{"n_experts": 64, "d_expert": 160, "d_shared_expert": 0, "router_score": "sigmoid", "routed_scale": 1.41, "init_std_router": 0.0188, "vocab_size": 19284, "norm": "rmsnorm", "learning_rate": 0.00231, "beta1": 0.95, "batch_tokens": 65536, "max_seq_len": 2048, "train_tokens": 306300000}
Below are experts of layer 4 (counted from 0) of a mixture-of-experts language model. Rows are named router (the router's row for the expert), gate (a neuron's input weights, with its number), up (a neuron's input weights, with its number) and show model dimensions 0-255. Each number is 128 + 24 x the weight over its row's rms, rounded and kept within 0 to 255.
Before each expert's rows: "comes after" lists some tokens at least twice as common just before its tokens as in all text. This comes from a sample of Wikipedia text that the model never trained on. Tokens count by the router's weight.

# expert 53
comes after: " | ", ", ", " (", " ", " in ", "| "
router [133 105 119 138 135 134 132 135 141 113 111 126 164 116 130 116  92 109 144 128 129 127 177  98 117  93 142  86 117 110 171 137 162 141 116 122 143 113 106 148 148 123 157 149 128 143 141 136 128 149 133 140 127 131 135 151 153 138 135 163 112 109 123 111  98 143  88 131 134 125  68 116 140 136 104 124 128 113  86 138 133 208 140  93 135 153 137 108 129 111 119 127  97  96 122 163 141 114 118 113 119 134 106 151 106  76  97 124 175 109 120 130 122 135 147 196 125 132  59  99 127 117 150 154  91 142 127 153 117 129 103  92 102 137 129 121 136 207 176 163 144 155 120 138 179 129  99  76 122  99 123 100 109 128 161 149 162 133 133 127 111 169 132 177 140 106 118 107 135 132 131 123  93  87 157 151 123 126  89 161 129  93 112 144  97 151 113  99 152 109 122 139 111 117 138 193 124 149 110 112 120 117 104 146 119 107 147 117 141 100 128 146 100 113 112 106 150 100 136 132 133 133  96 157 149 149  76  91 156 137 119 140 121 172 120 159 138 111 107 119 113 103 151 106  84 109 119 123  79  67 134 139 165 138 138 154]
gate3 [104 146 110 161  96 112  87 122 146 139 181 159  89 135 141 126 103 142 172 127 132 117 115 125 139 114  93 109 103 174 111 135 134 150 140 139 116 128 107 156 125 147 148 180  94 105 147 118 131 129  89 110 127 148 134 124 178  88 125 135 131 120 116  90  80 136  86 112  96 127 144 109 123 157 160 148 109 113  49 126 160 129 139 127 114 144 158 141  88 110 134 104 145 126 126 135 108 134 139 126 115 167 143 118 113 144 158 112 136 122  99 115  79 109 132 115 132 100 119 105 172 132 154  51 125 106 216 149 134 134 133 121 140 132 135 108 135 139 164 118 151 133 129 105 115 124 155 140 127 170  80 157 123 137 167 129  94 143 117 168 155 158 113 154 145 100 126 123 128 134 120 150 131 126 141 151 102 105 137 140 116 106 143 131 135 131 158 149  96 149 161 127  96 148 122 122 192 122 185  93 108  83 120 100  92 120 141 124  97 107 164 116 119 153 134 116 140 155  93 128  97 135 130 118 129 130 108 124 136 132 135 138 118 140  95 132 159 135 172 119 110 161 162 160 129  80 133 103 160 163 181 124 130 100 119 133]
up3 [126 144 121 198 118 104 107 112 159  86 168 131 108 169 130  93 123 143 170 108 122 161 136 134 113 153 114 112  77 137 146 164 153 104 164 107  99 128 177 115 181 145 105 164  75 138 139 116 123 114 102 121 135 150 120 126 116 118 110 128 127 136 101 107 102 110 124 110 105 145 125  97  96 126 146 146  98 127 132 124 121 105 108 116 130 136 105 112 139 117 142 111  96 107 143 159 136 134 127  88 139 158 152 116 113 136 159 123 103 123 124  72  33 134 114 152 100 149 112 113 192 155 116  89 137 122 190 159 123 108 122 126 161 156 133 142  95 133 141 106 149 115 101 132 140 101 120 117 150 135 118 157 120 124 159 142  97 145 141 112 149 161 112 145 138 196 161 116 127 148 138 134 160 103 124 130 115  91 124 124 109 128 103 136 134 165 155 138 144 137 145 137 108 114  90 124 158  92 158 107 129 115 128 167  54 150 123  87 102 128 178 125  96 180 113  76 131 132 116 122  96 132 149 142 114 164 112 147 121 115 146 108 135 129 129 121 149  87 132 109 127 133 118 135 103 111 165 144 145 103 112 122 132 107 115 127]
gate4 [128 127 116 116 151 134 110 107 167  65 127  96 127 151 111 110 138 142 141 160 123 131 142 103 136 113 133 111 132 177 142 110 133 134 133 164 130 113 138 145 144 101 179 137 172  87 162 104 162 183  87 129 129 109  96 158 146 115 142 127 148  91 118 121 139 129 133 117 121 133  96 167 147 134 166 117 141 123  86 112 160 126 153 126 101  94 102 122  63 151 158  95 151 180  79 151 122 125 125 124 126 209  93 128 125 119 170  97 145 113 123 135 143 167 108  81  97 120 109 152 187 125 135 137  96 151 138  99  75 151 137 112 123 130 121 171 141 135 173 146 118 150 105 123 132 123 136 114 126 111 144 147 101 159 162 142 144  99 124 108 117 120 145 163 131  90  96 108 130 116 113 154 120 128 159 126 144 155 134 141 130 140 115 120 134 115  98 160 126 127  96  90 116 119 147 106 123 157 137 129 113 111 119 149 156 182 113 134 145 129 169 121 123 131 146 138 127 120 126  81 108 161 117 160 123 135 150  78 128 133 131  83 148 126 127 113 134 152 110 125 157 123 151 139 105  63  94 128 114 163 123  98 117 155 110 184]
up4 [183 115 113 105  97 170 123 122 177 133 142 122 140 100 142 126 134 114  92 121  94 101 133 138 121 147 153  90 136 136 127  89 163 125 140 116 140 138 169 103 137  95 139 112 159 110 145 154 140 141 120 138 167 147 128 180 130 137 113 151 104 128  93 122  98 120 109 197 152 160 159 116 136 105  84 140 143  97 147 137 151 109 161 124 103 120 136 173 106 111 169 108 119 108  87 139 118  87 122  93 112 121 145 129 155 103 100 116  94  86 124 118 121 118 109 128 134  99 155 138 119 111  80 186 130  81 148 141 151  83 101  67 117 126 141 141  89 142 114 157 148  69 126 131 124 143 115 117 156 126 113 103 124 122 160 139 154 168  94  72 128 202 113 122 122 102  95 124  88 156 101 105 134 119 104  92 131  69 123 131 148 118 128  99 138 100 122 122 129 125 159 120 107  99  90 130 139 120 143 110 176 170 131 117 120 154 159 130 137 139 150  98 143 116 133 108  91 116 113 124 100 133 110 103  96 147 110 147 163 171 104 103 141 150 110 138 152 113 138 115 141 129 132 116 138 139 139 127 142 118 120 120 108 111 151 139]
gate5 [141 123 142 182  88 130 110 157 133 110 167 128 141 134 150  89 116 104 112 169  93 156 149 107 117  99 114 101 152 142 150 123 122 111 139  59 114 109 123 126 130 115 165 108  87  69 149 155 116 139 128 172 112 147 162 143 143 142 116 125 120 108 123 124 106 115  95 137 108 118 135 116 143 137  94 117 149 120  76 114 146 146 163 122  98 168 108 126 118 182 161 144 119 118 130 149 117 103 140  80 110  89 145 126 121 120 127 130 140  77 131 101 104  85 112 151 103 180 105 116 127 158 126 141 141 168 143 150 121 157  79 128 158 152 146 121 127 135 147 171 106 112 110  77 140 134 127 113 105 127 191 130 109 177 157 148 139 116 136 142 118 145 111 137 109  97 124 146 142 129  80 111 128  98 140 133 189  94 103 137 107 119 142 110 114 153 108 114 124 102  83 133 101 137 121 134 124 128 105 115 158 105 110 125  96 116 126 113 113 121 159 169 163 163 126 128 153 123 144  78 110 155 119 168 162 141 140 123 113 158 122 154 124 138  93 162 113 149  92 124 108  90 124  92 174 126 152 123 114  95  86 151 119 132  94 110]
up5 [160 128 125 134 114 125 123 123 125  85 128 129 119 139 139 171 153  90 151 103 148 105 122 132 133  94 164 134 154 114 126 118 127 113 163  69  96 141 173 127  93  93 142 133 157 101 129 108 139 112 124 110 207 150 112 127 115 171 133 111 150 131 125 153 150 135 137 148 131 129 135 130 112 131 127 141 156 127 183 139 111  78 107 107 129 130  68 145 119 115 135 100 126 135 135 104 136 127 157 170 131 147 152 135 133 132 138 133  91 139 119  92 162 145 123 133 120 118 177 161 128 139 120 123 139  84  69 116 136  93 121 132 152 121 123 142 144 124 120 106 127 147  98 147  99 117 122 157 144 151 108 143 130 107 141 108  98 100 122 120 158  92 150 150 132 152 105 111 119 126 140 137 150  94 107  74  99 114 131 131 111 118 116 121 123 117 134 124 145 107 173 126 114 118 135  59 138  99  73 156 114 155 138 181 155 162 105 131 120 109  91  75  85 108 142 149 106 161  93 162 141  81 181 164 113 125  97 140 146 118 116 128 122 136 155 151 150 157 148  83 169 125 124 132  95 179 175 141 139 119 135 104 126 123 183 123]
gate6 [115 151 119 123 144 100 117 140 175 141 128 118 137 146 144 157 131 159 167  86  79 108 145 137  78 106 114 131 125 136 169 137 130 138 177 135 136 141 145 158 118  90 137 108 115 148 131 116  98 113  88 126  95 114 118 127 145 152 130 141 145 134 126 106 124 104 124  98 160 137  91 139 141  87 139 187 118 160 117 127 159  97 189 126 134 105 173 146 124 114 102 134 119 124 144 139 146 121 163 131  98 140 134 144 124 124 139 144 107 123 122 122  93 109  99 120 156 148 128 143 150 121 143 142 177 172  93 142  95 113 115 133  91 126 101 145 107 138 112 137 144 122  93  94 120 170 143 118 141 138 118  75 146 124 174  97 111  77 120 107 134 134 105 131  72 147 129 176 113  81 117 100 144  72 130 122 113 126 149 106 138 104 108  55 144 136 150 104 124 162 164 110 108 173 162 139 175 151 168 141 129 162 134 103 109 117 115  83 132  82 127 135 117 123 140  97 138 120 125  73  87 113  94 162 152 100 138 147 124 155 108 119 131 116 109 157 123 123 162 111  96 128 143 116 162 133 113 173 154 119 143 113 141 103 124 131]
up6 [123 126  95  89 147  96 167 134 182 135  89 122 139 137 108 119 109 151 125 187 112 154 140 131 109 117 203 135  96 102 169 133 117 107 125 135  97  98 139 146 142 138 126  60 149 163 121 176 141  93 107 148 115 127  89 135 147 158 113 140  81 100 105  78 122 184 126 138 139 136 121 172 123 106 133 130 119 106  96 109 164 116 147 162  97 161 153 124 116 130 150 115 161 124 125 109 119  87 116 155  98 135 114 142 130 118  95 110 152 101 137 117 123 115 131 110 104 123 163  91 121 121 104 116 153 124  91 138 175  76 122 126 122  95 113 123 114 152 122 121 113 111 129 108 114 182 120 125 132 131 108 157 142 161 134 114 123 107 133 128 155 160 133 153 123 141 138  58 136 162 131 139 124 133 107 145 146 133 144 133 118 149 136 119 142 118  92 110 121 135 121 109 187 126 116 115  66 123 162 179 178 160 115 123 130 123 159 126 137  69 113 109 142 124 131 132 136 136 114 123 120 148  93 126 157 156 132 111 100 130 111 127 131 139 127 154  76 121 114 176 113 138 144 135 172 114 106 159 116  84 160 122 134 150  97 118]

# expert 35
comes after: "\n\n", "\n", " '", ").", "\" (", "("
router [132 118 122 141 100  96 121 146 150 132 131 122 178 111 123 135  88 121 157 138 100 155 130  99 120  98 148 103 118 130 110 113 139  88 120 133 114 120 122 128 132 101 144 124 113 160 173 151 126  99 122 101 106 174 120 148 132 161 141 158 141  75 135 167 103 134 134 103 161 122  90  97 139 108 128 141 138 146 102 127 117 149 152 111 151 159 114 101 126  69 130 123 141 121 127 130 165 139 150 107 136 131 127 120 123  99  99 122 133 131  87 123 113 129 128 163 145 139 107 122 148 123 128 128 107 125 116  99 132 140 106  85 129 122 126 101 136 174 153 126 123 140 118 128 199 158 106 121 102 123 133 110 145 133 169 162 150 132  99 152 101 131 137 156 180 104 143 124 141 110  87 169 133 120 155 133 123 135 126 100 188  95 186 131 141 142 135 129 131 128  91 132 118  80 161 179 112 176  92 160 121 134 125  83 102 141 148 120 102 117 130 125  59 136 103 145 124 157 138 158 142 110  85 130 106 116  92  64 113 152 194 153 121 130 143 135 112 113 115 137 114  89 125  94  98 100 132 167  82  99 133 125  85  83 127 100]
gate0 [138 118 116 139 166 106 110 124 100 124 124 145  92 135 119 131  84 115 138 130  97 134 135 132 122 105 142 139 102 124 147 166 133 136 123 144 121 128 144  84 134 119 137  94 100 137  84 155 116 108 150 120 102 171 101 105 141 127 145 131 153  55 172 153 103 163 102 128 115 165 155 102 152 101 112  94 144 111 152 147 100 109 160 175  66 104 153 129 142 174 117 102 134 125 118 102 130 124  94 108 141 142 150  87  86 104 111 148 132 145 126 122 128 145 126 180 145 134 127 131 121 110 108 148 159 139 130  66 119 136  95  97 184  96 142 165 116 166 100 115 134 111 111 128  90 146 114 114 141 116 135  75 120  80 148 143 157 181  77 132 117 137 131 167 157 127 149 150 112 123 125 133 139 122 131 128 169 134 102 126 143 145 113 123 111 181 123 118 121 144 104 110 137 107 128  95  94 111 102 168 112  91 149 116 127 153  93 109 122 142 122 115  56 171 146 138 122 162 148 134 179 130 148 160 151 137  77 109 133 119 153 112 126 137 158 166 154 125 127 101  98 145 133 159 144 115 156 119 138 131 141 137 107 124 126  99]
up0 [116 102 150 112 131 183 157 141 149 110 128 119 149 116 150 139 151 103 122  92 145 139 119 131 139  91 115 132 165 125 103  99 106  98 118 141 173 125 123 148 123 130 105 130 167 119 155  94 122 132 120 150 129 112 100 149 124 148 125 119  97 159 104 122 139 112 141 133  88 119  50 161 117 193 161 163 113 138 106  96 165 148 138  64 159 153  64 115 132  92 146 160 133 148 163 140 128 145 154 114 147  70 116 149 176 126 140 127 162 103 141 165 102 121 164  81 110 157 123  99 128 145 148 118 103 114 117 163 129 134 151 152 114 124 141 111 129 126 154 131 113 201 113 101 133  94 140 130 133 169 134 156 157 122 113 126 120 108 170 119 133 165 134 144  99 120 107 123 127  93 130 111 115 149  82  88 143 126 126 139 136  78 117 156 104  89 140  86 120  97 165 118 129 134 139 133 120 125 107  86 163 143  89 113 118 105 140 141 138 128 117  99 189 116 114 132 145  99 121  96 120 109 136 123 146 140 133 139 128 151 117 167 132 104 118  95 124 116 126 105 151  86  99 137  96 160 111  95 126 142 157  96 137 132 150 118]
gate1 [170 130 121 119 133 124 120 126 112 140 107 133 170 154 146 145 170 118 123 103 119 163  87 133 138 122  77 130 177 147 157 124 144 121 109  88 142 113 159 143 115 118 141 112 125 103 156  80 121 176 147 154 119 103 106 180 134 177 141 125 107 124 143 158 122 117 110 162  80 114 107 136 168  97 106 113 128  96 111 109 127 170 105 167 139 121  73  99 150 109 147 121 128 130 167 126 143 111 110 109 153  99 111 115 147 133  85  85 146 138 107 138  95 190 139 120 104 138 130 143 135 116 150  95 124 155 127 117 157 114  79 145 191 102 159  97 117  86 115  89 162 135 115 112 117 117  82 141 128  83 119 152 131  98 150 145 129 147 118 109  75 131 128 179 110 155 117 118 126 117 128 126 170 113  75 137 120 129 197 120 152 107 134 109 115 124 121 132 120 164 138 150  92 112 136 128 123 145 139 139 141  92 118 158 144 122  96 112  96 149 108 137 115 160 163 129 122 140 118 117  98 158 121 132 129 127 147  98 108 147 137 160 152 130 160 177 101 117  81 109 137 118  85 127 149 148 138 123 150 134 128  86 142 111 125 112]
up1 [119 143 117 144 129 111 118 148 150 117 144 142 166 121 164 153 153 119 119  95  61 159 137 144 130 125 125 112 127 102 128 123 116 160 111 167 116 126 107 108 114 115 124 126 148 214 155 129 101 115 125  95  80 122 122 138 156 109 147 140 115  85 128 147 143 110  45 139 109 156 147 132 121 151 125 142 144 115 142 119 160 154 147 149 121 123  77 156 115 108 135 123 130 105 101 110 121 145 161  67 146  82 127 131 123 154 124 149  73 107 127 145 122 141 132  93 116 113 138 145 105 135 140 143  81 111 126  77  88 143 113 130 113 139 135 128 104 155 130  81 110  85 138 118 129 106  88 140 141 119 198 117 137 147 153 161 123 133 101 143 136 140 122 171 125 100 127 149 111 111  72 114 130 168 118 117 144 145 163 124 132 135 123 104 143 114 118  84 117  71 132  98 108  94 160 151 127 127 108 117 114 144 139  98  84 121 170 132  97 125 140  50 137 125 140 142 111 129 106 142 146 144  93 146 132  98 109 145  87 150 132 132 120 116 153 128  93 118 139 116 135 139  78  98 103 170 120 143 123 121 128 100 103 122 105 126]
gate2 [108  94 134 134  96  99 142 119 159 142 119 134  93 166 159 111 157 167 114 137 156  74 109 156  82 109 123 104 114 132  54 114 148 138 148  96 166  96 138 128 175 123 169 148 110 103 115 124 141 120 154 133 111 100  99 158 139 173 129 139 121 129  92 115 103 112 111 151 121 146 131 156 121 167 128 150 131 139  85 155 125 110 131 167 124 140 128  97 109 133  98 115  98 122 131 156 134 143 181 129 142 156  96 143 145 139 116  84 102 146 119 142 134 128 110 128 124 106 131 122 119 127 130 131 193 129  99 127 162 139 147 122 114 123  96 118 144 137 120 126 146 109 149 103 121 207 121 136 127 183  91 129  94  90 140  97  69 157 123 158 128 126 122 157 140 123 108 120 133 151 129 114 146 102 108 138 100 107  81 136 151 108 146 106 125 125 100 123 127  90 133 163  84  91 109 123 128 135 175 151 140 113 141 170 102  76 140 129 146 139 120 143  87 175 158 121 166 136 144 141 142 115 144 111 142 140 120 152 155 112 164 167 114 122 104 107 181 118 127 115 127 118 160 148  91 103 177 132 154 112 160 117 149 126 120 137]
up2 [ 85 148 133 144 160 144 155 115  84 112 123 113  95 130 140  99  79  98 174 102 114 188 131 109 159 144  53 171 110 140 142 118 156 137 145 129  87 148 133 135 136 146 126 127 121 143 119 147 149 131 125 144 138 161  85 143 139 106 119 108 115 115 169 125 126 123 139 112 146 131 136 164 135 134 132 133 139 185 128 154 107  92 128 119 104 119 118 148 139 178 152 173 105 110  87 133  98 132 164  90 129 129 154 120 127 108 123 141 108 134 110 112 148 124 153 106 131 170 133 126  96 126 167  89 121 107 142  83 107 119  61 134 127 147 138 127 154 129 144 116 129 146 145 139 119  91 149 116  99 135 133 123 107 180  80 113 134 125  65 181 181 155 136 128 148 131 114 115  89 136 129 164 106 107 143 162 167 120 141 129 142 154 120 154 126 119 124 127 140 138 126 121 118 155 120  98 136 119 142 135 136 132 148  97 129 107 123 139 112 129 112  92 133 153 101 114 178 127  77 126 113 109 155 107 135 132 142  97 165 142  99  97 137 111 111 157 114 108 158  41 112 155  78 126 126 164 115 121 123 131 115 170 102 132 113 136]
gate3 [166  99 137  84 160 132 151 125 158 117 134  92  84 117  96 132 107  96 146 107 138 104 158 107 146 172 119 124 133  87 138 148 169 103 136 134 133 115 139 103 113 116  93 114 125 139 126 153 128 129  98 160 109 114 117 118 138  87 127 149 147 116 150 112 135 137 126 126 118 104 124 146 137 116  97 111 141 132 118 106 148 129  96 104 104 119 139 100  77 125 101 138 143 123 122 141 175  83 121 119 156 132 148 167  88 132 110 165 126 116 134 163 142 155 115 104 148 150 127 132 138 171 117 150 105 132 131 130 131 140  65 123 119  93  61  95  82 174 113 127 152 154 176 122  91 116  94 110 135 162 119 128 158 161 115 138 193 134 142 111 123 145  81 107 145 126 151 124 149 144 109 120 152 102 130 152 120 137 111 180 160 168 158 115  77 131 147 140 128 162 113 149 151 111  74 110 117 135 140 141  93 151 144 121 151 180 124 137 138 139 128 141  99 139  99 128 158 128 136 112 102 144 115  88 163 134 121  93 136 144 135 144 135 128 140 189 130 143  85 159 109 105 166 131 122  85 126 121  79 105 166 116 114  83 153 145]
up3 [130 164 117 184 144 118 155 160 133 105 129 157 125 108 155 153 132  94 136 136 110 150  91 121 160 108  83 127 123 120 121  93 121 134 102  80 124 152 153 156 102 119 140 120 134 145 123 143  96 111 138 133 151 127 114 122 126 154 160 131  89 159 109 121 122 110 146 127 111 143 130 110 140 167 128 136 135 133 130 144 141 144 119 141 138 138 121 175 153 116 156 122  93 104 161  86 112 182 114 121  94 151 111  95 124  86 146 123 132 122 130  94 146 104 153 135 123 149 123 165  34 102 137  90 109 143 102 173 107 133 189 118 125 175 169 158 131  87 140 104 117 123 120 104 147 133 128 145 127 109  99 115 133 150 113 118 119 101 146 147 131 115 133 152 126 131 103 141  81 127 138 103  97 158 115 160 141 123 120  98 115  91 123 134 119  37 111 127 131 115 137 137 115 117 111 117 126  99 126 105 145 106 125 160 115  96 104  89 139 100 144 136 160 149 108 136  65 126 129 133  90 132 155 142 103  75  71 123 115 132 103 112 114 107 150 119 150 137 149 108 100 137  81 121 136 128 177 145 152 134 126 157 124 164 133 187]

# expert 28
comes after: "\n", "\n\n", "| ", " | MF", " | FW", " | DF"
router [101 109 160 122 108 123 129 109 155 108 132 144 184 143 150 119  96 101 116 138  94 126 118 136 121 111 152 111 112 106 121 140 124 107 101 107 135 131 116 133 155 110 157 130 146 155 181 154 129 119 149 142 155 139 106 172 130 162 116 141 142 110 125 104  93 114 109 108 174 153  82 131 118 100 125 162 165 152 116 132 158 155 143 107 170 175 134 106 119 105 105 120 137 164 145 141 130 148 176  91 191 137 127 149 128 124  90 120 148 117 120 122 145 114 104 132 130 114  85 154 120 109 123 165 100 101 161  96 101 137 137 120 121 145 127 115 136 193 176 148 112 124 141 136 192 126  99 114 114 142 125 139 139 126 123 115 139 135 100 117  98 110 134 118 136 116 112 149 130 135 117 129  90  99 160 151 133 167  80 144 159 126 112 123 170 140 138 140 124  89 107 128 149 133 115 145 105 159 118 111 107 126 159  93  99  82 127 131 133 146 148  95  80 124 119 131 153 123 141 152 146 138 116 181 122 140  87 139 134 178 167 135 121 116 140 118 123  94  87 116 177 117 137  94  52  78 119 154  80  90 129 104 131 163 157 122]
gate0 [114 114 112 157 142 139 140  96 124 137 128 118 102 143 141 139 111 151 133 113  91 120 108 130 124 118 131 120 109 108 101 104 141 126 143 114 143  88 126 165 127 167 113 129 129 131 132  73  55 133 144 142 103 111 143 193 108 115 107 110 137 153 146 114 134 114  89 140  74 146 133 197 127 156 173 125 170 161 161 132 124 159 133 153  66 125  98 115 112 123  93 138  71 138 125 141  98 150 137 125 110 132 129 153 124 147 121 117  93  85 139 123 129 126 133 143 138 110 114 142 150 132 146 150 176 173 137 106 114 168 129 108  95 126 128 120 152  87  91 121 165 137 143 150 130 149 111 120 118 100 107 114 143 107 122 131 154 155  89 135 154 145 173 159  98 112 141 110 157 141  93 130 140 108 152 163 135 113 154 134 155 138 164 114 132 106 139 134 150 118 123 144  84 167 116 156 167 131 101 129  70 155 166  93 132 164 146  51 120  97 122 116 142 137 131 103 100  93 127 149 172 129 137 153 111 120 119  95 141 134 143  94 136 155 132 107 102 151 125 135 123 105  96 103 129  84 162 168 167  99 124 126 127 151 116 125]
up0 [101 147 160 117 145 153 134 126 133 125 115 124  78 147 126 131 138 117 112 118 158 120 119  84 143 143  99 145 127 146 159 126 154 174  97 159 119 149 102  97 113 113 138  81 122 154 112 157 111 160 124 159 178 136 127 109 160 140 130 110  60 139  78 118 144 144 136 149 106 105 149  96  98 108  88 128 124 120 138 137 150  90 101 118 168 107 147 135 132 150 163 147 112 120 142  98 141 103  84  78 157 117 109 115 120 158 137 164 163 168 120 107 133 125 122 154 115 125 134 131  84  87 124 107  98  74  69 153  95 121 128 127 140 169  91 170  98 184 151 149 132 144 109 141 111  91 157 128 145 133 114 157 133 117 113  91 151 150 145 103 125 154 117 105 133 102 143 122  73 156 134 107 102 167 118 133 157 146 141 145 132 103 113 142 112 116 129 120 136 162 115 132 154 141 147 104 139 156 118 168 158 134 108 139 137 132 110 144  90 136 144 112 148 115 122 148 122 156 138 133 109 137 160  95  82 170 182 115 137  76 122 130  87 127 145 139  90  77 128 130 174 115 115 119 106 129 134 135 110 136 125 100 135 115 107 168]
gate1 [157 148 135 170 118  98 115 111 153 120  92 176 145 117 104 133 127 160 100 107  92 120 112 168 128 124 130 123  96 114 130 151 116 129 146 117 151 125 135 114 129 108 170 120 122 115 183 105 101 117 152 127 145 135 115 132 158 118 166 176 128 153 117  97 130 121  84 101 144 152 118 122 104 149 101 126 136 158 129 125 150 145 122 117 154 117  99 123  84 142  88 114 113 107  94 101 106 134 127 134 182 129 134 172  92 139  90 113 159  98 153 136 128 122 110 156 139 138 159 145  92 119 168 158 131 130 168 144 130 146  85 137 164 107 121 116 160 100 102 155 179 103 160 126 124  88 129 100 124  77 149 121 118 138 167 108 142 122  92 152 133  91 150 109  96  98 118 132 131 138 123 181 164 130 131 159 121 164 106 104 196 139  90 132 119 105 110 188 108  81 132 156 117 111 123 138 108 120 128 127 114 133  79 115 120 102 127 176 131 110 127 104 122 113 103 149 128 105 138 153 159 132 123 112 148 114 114 129 100 101 124 119 117 108 129 151 125 110 124  77 141 113 134 148  76 118 111 137 181 113 121 162 177 164 172 109]
up1 [ 95 141  87 108 115 105 106 123  87 170 130 101 140 133 139 158 142 123 142 131 134 105 122  87 146  76 110 135 175 129 101 107 112  97 125 120 141  91  87 105 165  93 118 118  81 113 118 122 174  97 113  97  97 147 102 133 125  97  86  92  97 130 111 102 103 100 176 135  85 111 145 143 165 115 154 173 104 132  87  70 103  93 162 130 123 133 123  97 145 130 138 144 148 113 147 157 190 133 130 145 144 134 164 130 134 126 176 129 100 161 139 149 136 163 122 108 144 114 143 142 150 115 100 131 106 110 149 133 142 138 147 145 122 162 127 164 103 110  62 113 138 145 125 157 128 139 135 137 102 121 120 145 170 120 136 163 127 139 120 120  80 158  91 138 121 155 123 140  95  93 104 120  93 160 135  99 135 112 141 157 143  95 147 121 108 100 114 116 123 146 130 158 126 115 122 119 143 137 172 155 106 139 139 163 172 171 159  99 116 139 125 166 103 144 141 106 120 146 119  84 140 139 128 139 151 157 130 106 150 133 123 125 172 123 104  63 112 125  84 136 114 101 135 129 129 131 123 112 103 179 112 107  98 125 123 116]
gate2 [164 166 132 129 108 139  82 133 136 164 113  96 111 162 156 162 128 152 139 139 185  90 134 126 116  94 110 130 156 135 139 103 155 156 141 145 140 121 136 109 136 123 114 140 169 116 158  82 120 139  99 148 134 152 121 148 119 125 134 112 144 149 123 132 129 102 169 121  48 129 131 129 119 113 124 121 104 110 117 106 146 157 113 121 157 137 132 102 125 123 142 118 122 111 116  66 148 158 160 137  86 129  99 127 135  98 145  84 136 175 121 154 151 136 137 152 153  90 152  90 171 162 129 122 170 141 119 150 101 148 149 133 127 151 131 147 149 137 138 161 118 140 145 158 144 140 123 158 115 166 109 142 112 137  80 124 143 112 122 130 138 151 115 167  86 160 132 134 114  83  97 122 116 117 149 160 136 130 138 146 110 121 142 135 135 103 129 153 138 154 100 104  71 147 139 182 131 106  95 128 175 102  98 140  84 119 114 138 139 179 144 136 139 174 111 168 142 136 145 101 142 118 109 152 116 163 108 114 121 165 137 117 140  64  88 126 166 130 120 136 118 134 118  85  77 133 127 145 166 114 153  69  90 150 122 149]
up2 [ 99 132 141 115 122 126 113 169 109 125 120 104  98 144 143 114 169 152 182 151 102 114  93 143 116 135 141 115 140 103 172 110  84 150  64 136 128 129 155 126 145  82 114 143 112 149 129 112 118 113 128  82  96 109 119 151 127 114 154 148  76 121 151 140 107 118 151 149 112 125 106 162 116 187 174 160 129 134 112 138 135 153  95 101 121 115 158 114 153 117 138 138  97 103 178 142 127 150  96 141 109 116 114 141 111  89  68 165 147 156 116 167 151 125 134 135 144 136 115 148 145  99 113 125 124  89  95 143 115 114 114 106 122 128 127 117 157 142 137 139 147 128 108 120 118  98 132 131 149 158 134  99 166 129 131 129  97 131 129 120 131 111 129 146 134 123 123 179 155 131  95 144  98 136 148 121 152 132 162 129 119 132 110  82 156 118 148 114 139 122 147 130 114 124 115 142 138 168 154 134 131 126 132  97 133 118 170  88 198 183 171  95  92  85 131 130 100 108  93 151 141 137  96 161 100 159 117 169 134 150 123  70 111 169 121  95  96 162 123  94 161 133  92 144  83 136 148 106 127 156 123 127 133 167 122 164]
gate3 [136 154 132 164  97  73 137 132  94 143 124 107 178 155 112 114 169 109 105 123 133 133 140 144 146 134  98 132 134 106 118 128 116 122 172  85 131 121 123 144 126  93  82 132  65 152 159  79 134 108 137 102 101 119 108  91  89  92 133 143 103  89 163 142 139 111 119 136 173  94 131 100 138 116 125 134 137 116 141 104 164 125 188 117 140 129 144  80 150  91 133 113 105  83  85 116 135 134 109  97  99 115 124 154 106 124 131 144 130 125 137 106 173 118 122 171 124  99 137 111  76 137 107 121 138 120  95 141 119 100  74 147 132 165 135 108 106 134 138 126 128 135 133 106 123 100 124 111 122 116 141 150 102 138  98 110 125 127 144 170  77  96 128 118  94 139 102 198  82 111 119 156 134  94 139 132 132 127 118 113 148 100  96 168 107 126 103  99 135  78 104 108 142  86 127  91 138 143 106 131 128 129 179  89 148 161 138 105 138  63 123 132 133 154 126 130 138 160 142  84 113 113 130 126 157  86 123 122 131 134 136 124 135 114 122 154 158 146 157 120 112 114 126  98 130 150 149 125 122 151  95 143  89 170 130 133]
up3 [128 139 122 140 119 126 114 123 121  68 129 159 111 105 173 134 122 131 143  98 122  79 122 104 111 167 117  99 115 105  58 159 153 132  70 171 132 102 162 139 147 123 132 151 140 140 119 124 111  89 130 104  86 142 109 120 108 128 153 103 116 100  94 125 115 101 134 146 145 102 140 125 114 147 116 114 147 159 104 162 128  99 140  89 127 104 135 157  54 103 171 127  95 122 163 127 119 130  88 126 148 162 161 135 128 133 133 144 111 113 145 122 139 106 132 135 116  96 104 143 130 119 147 117 152 100 109 158 129  90 126 133 149 102 119 147 132  96 168 123 145 144 128 134 140 115 143 140 148 127 133 108 159 167 124  85 108 143 124 180 118 123 145 151 179 117 121 153  91 156 162 115  97 163 111 123 124 135 157 132 116 116 109 118 136 107 181 130 165 108 152 127 134  79 119 145 170 153 169 127 116 156 123 108 132  76 125  93 138 163 177 101  89 145 102  78  89 130 128 105  98 153 128 123 117 102  51 137  95  96  97 116 120 140 125 136 134 119 147 112 117 164 134 129  99 115 157 150 128 138 116 128 136 122 112 180]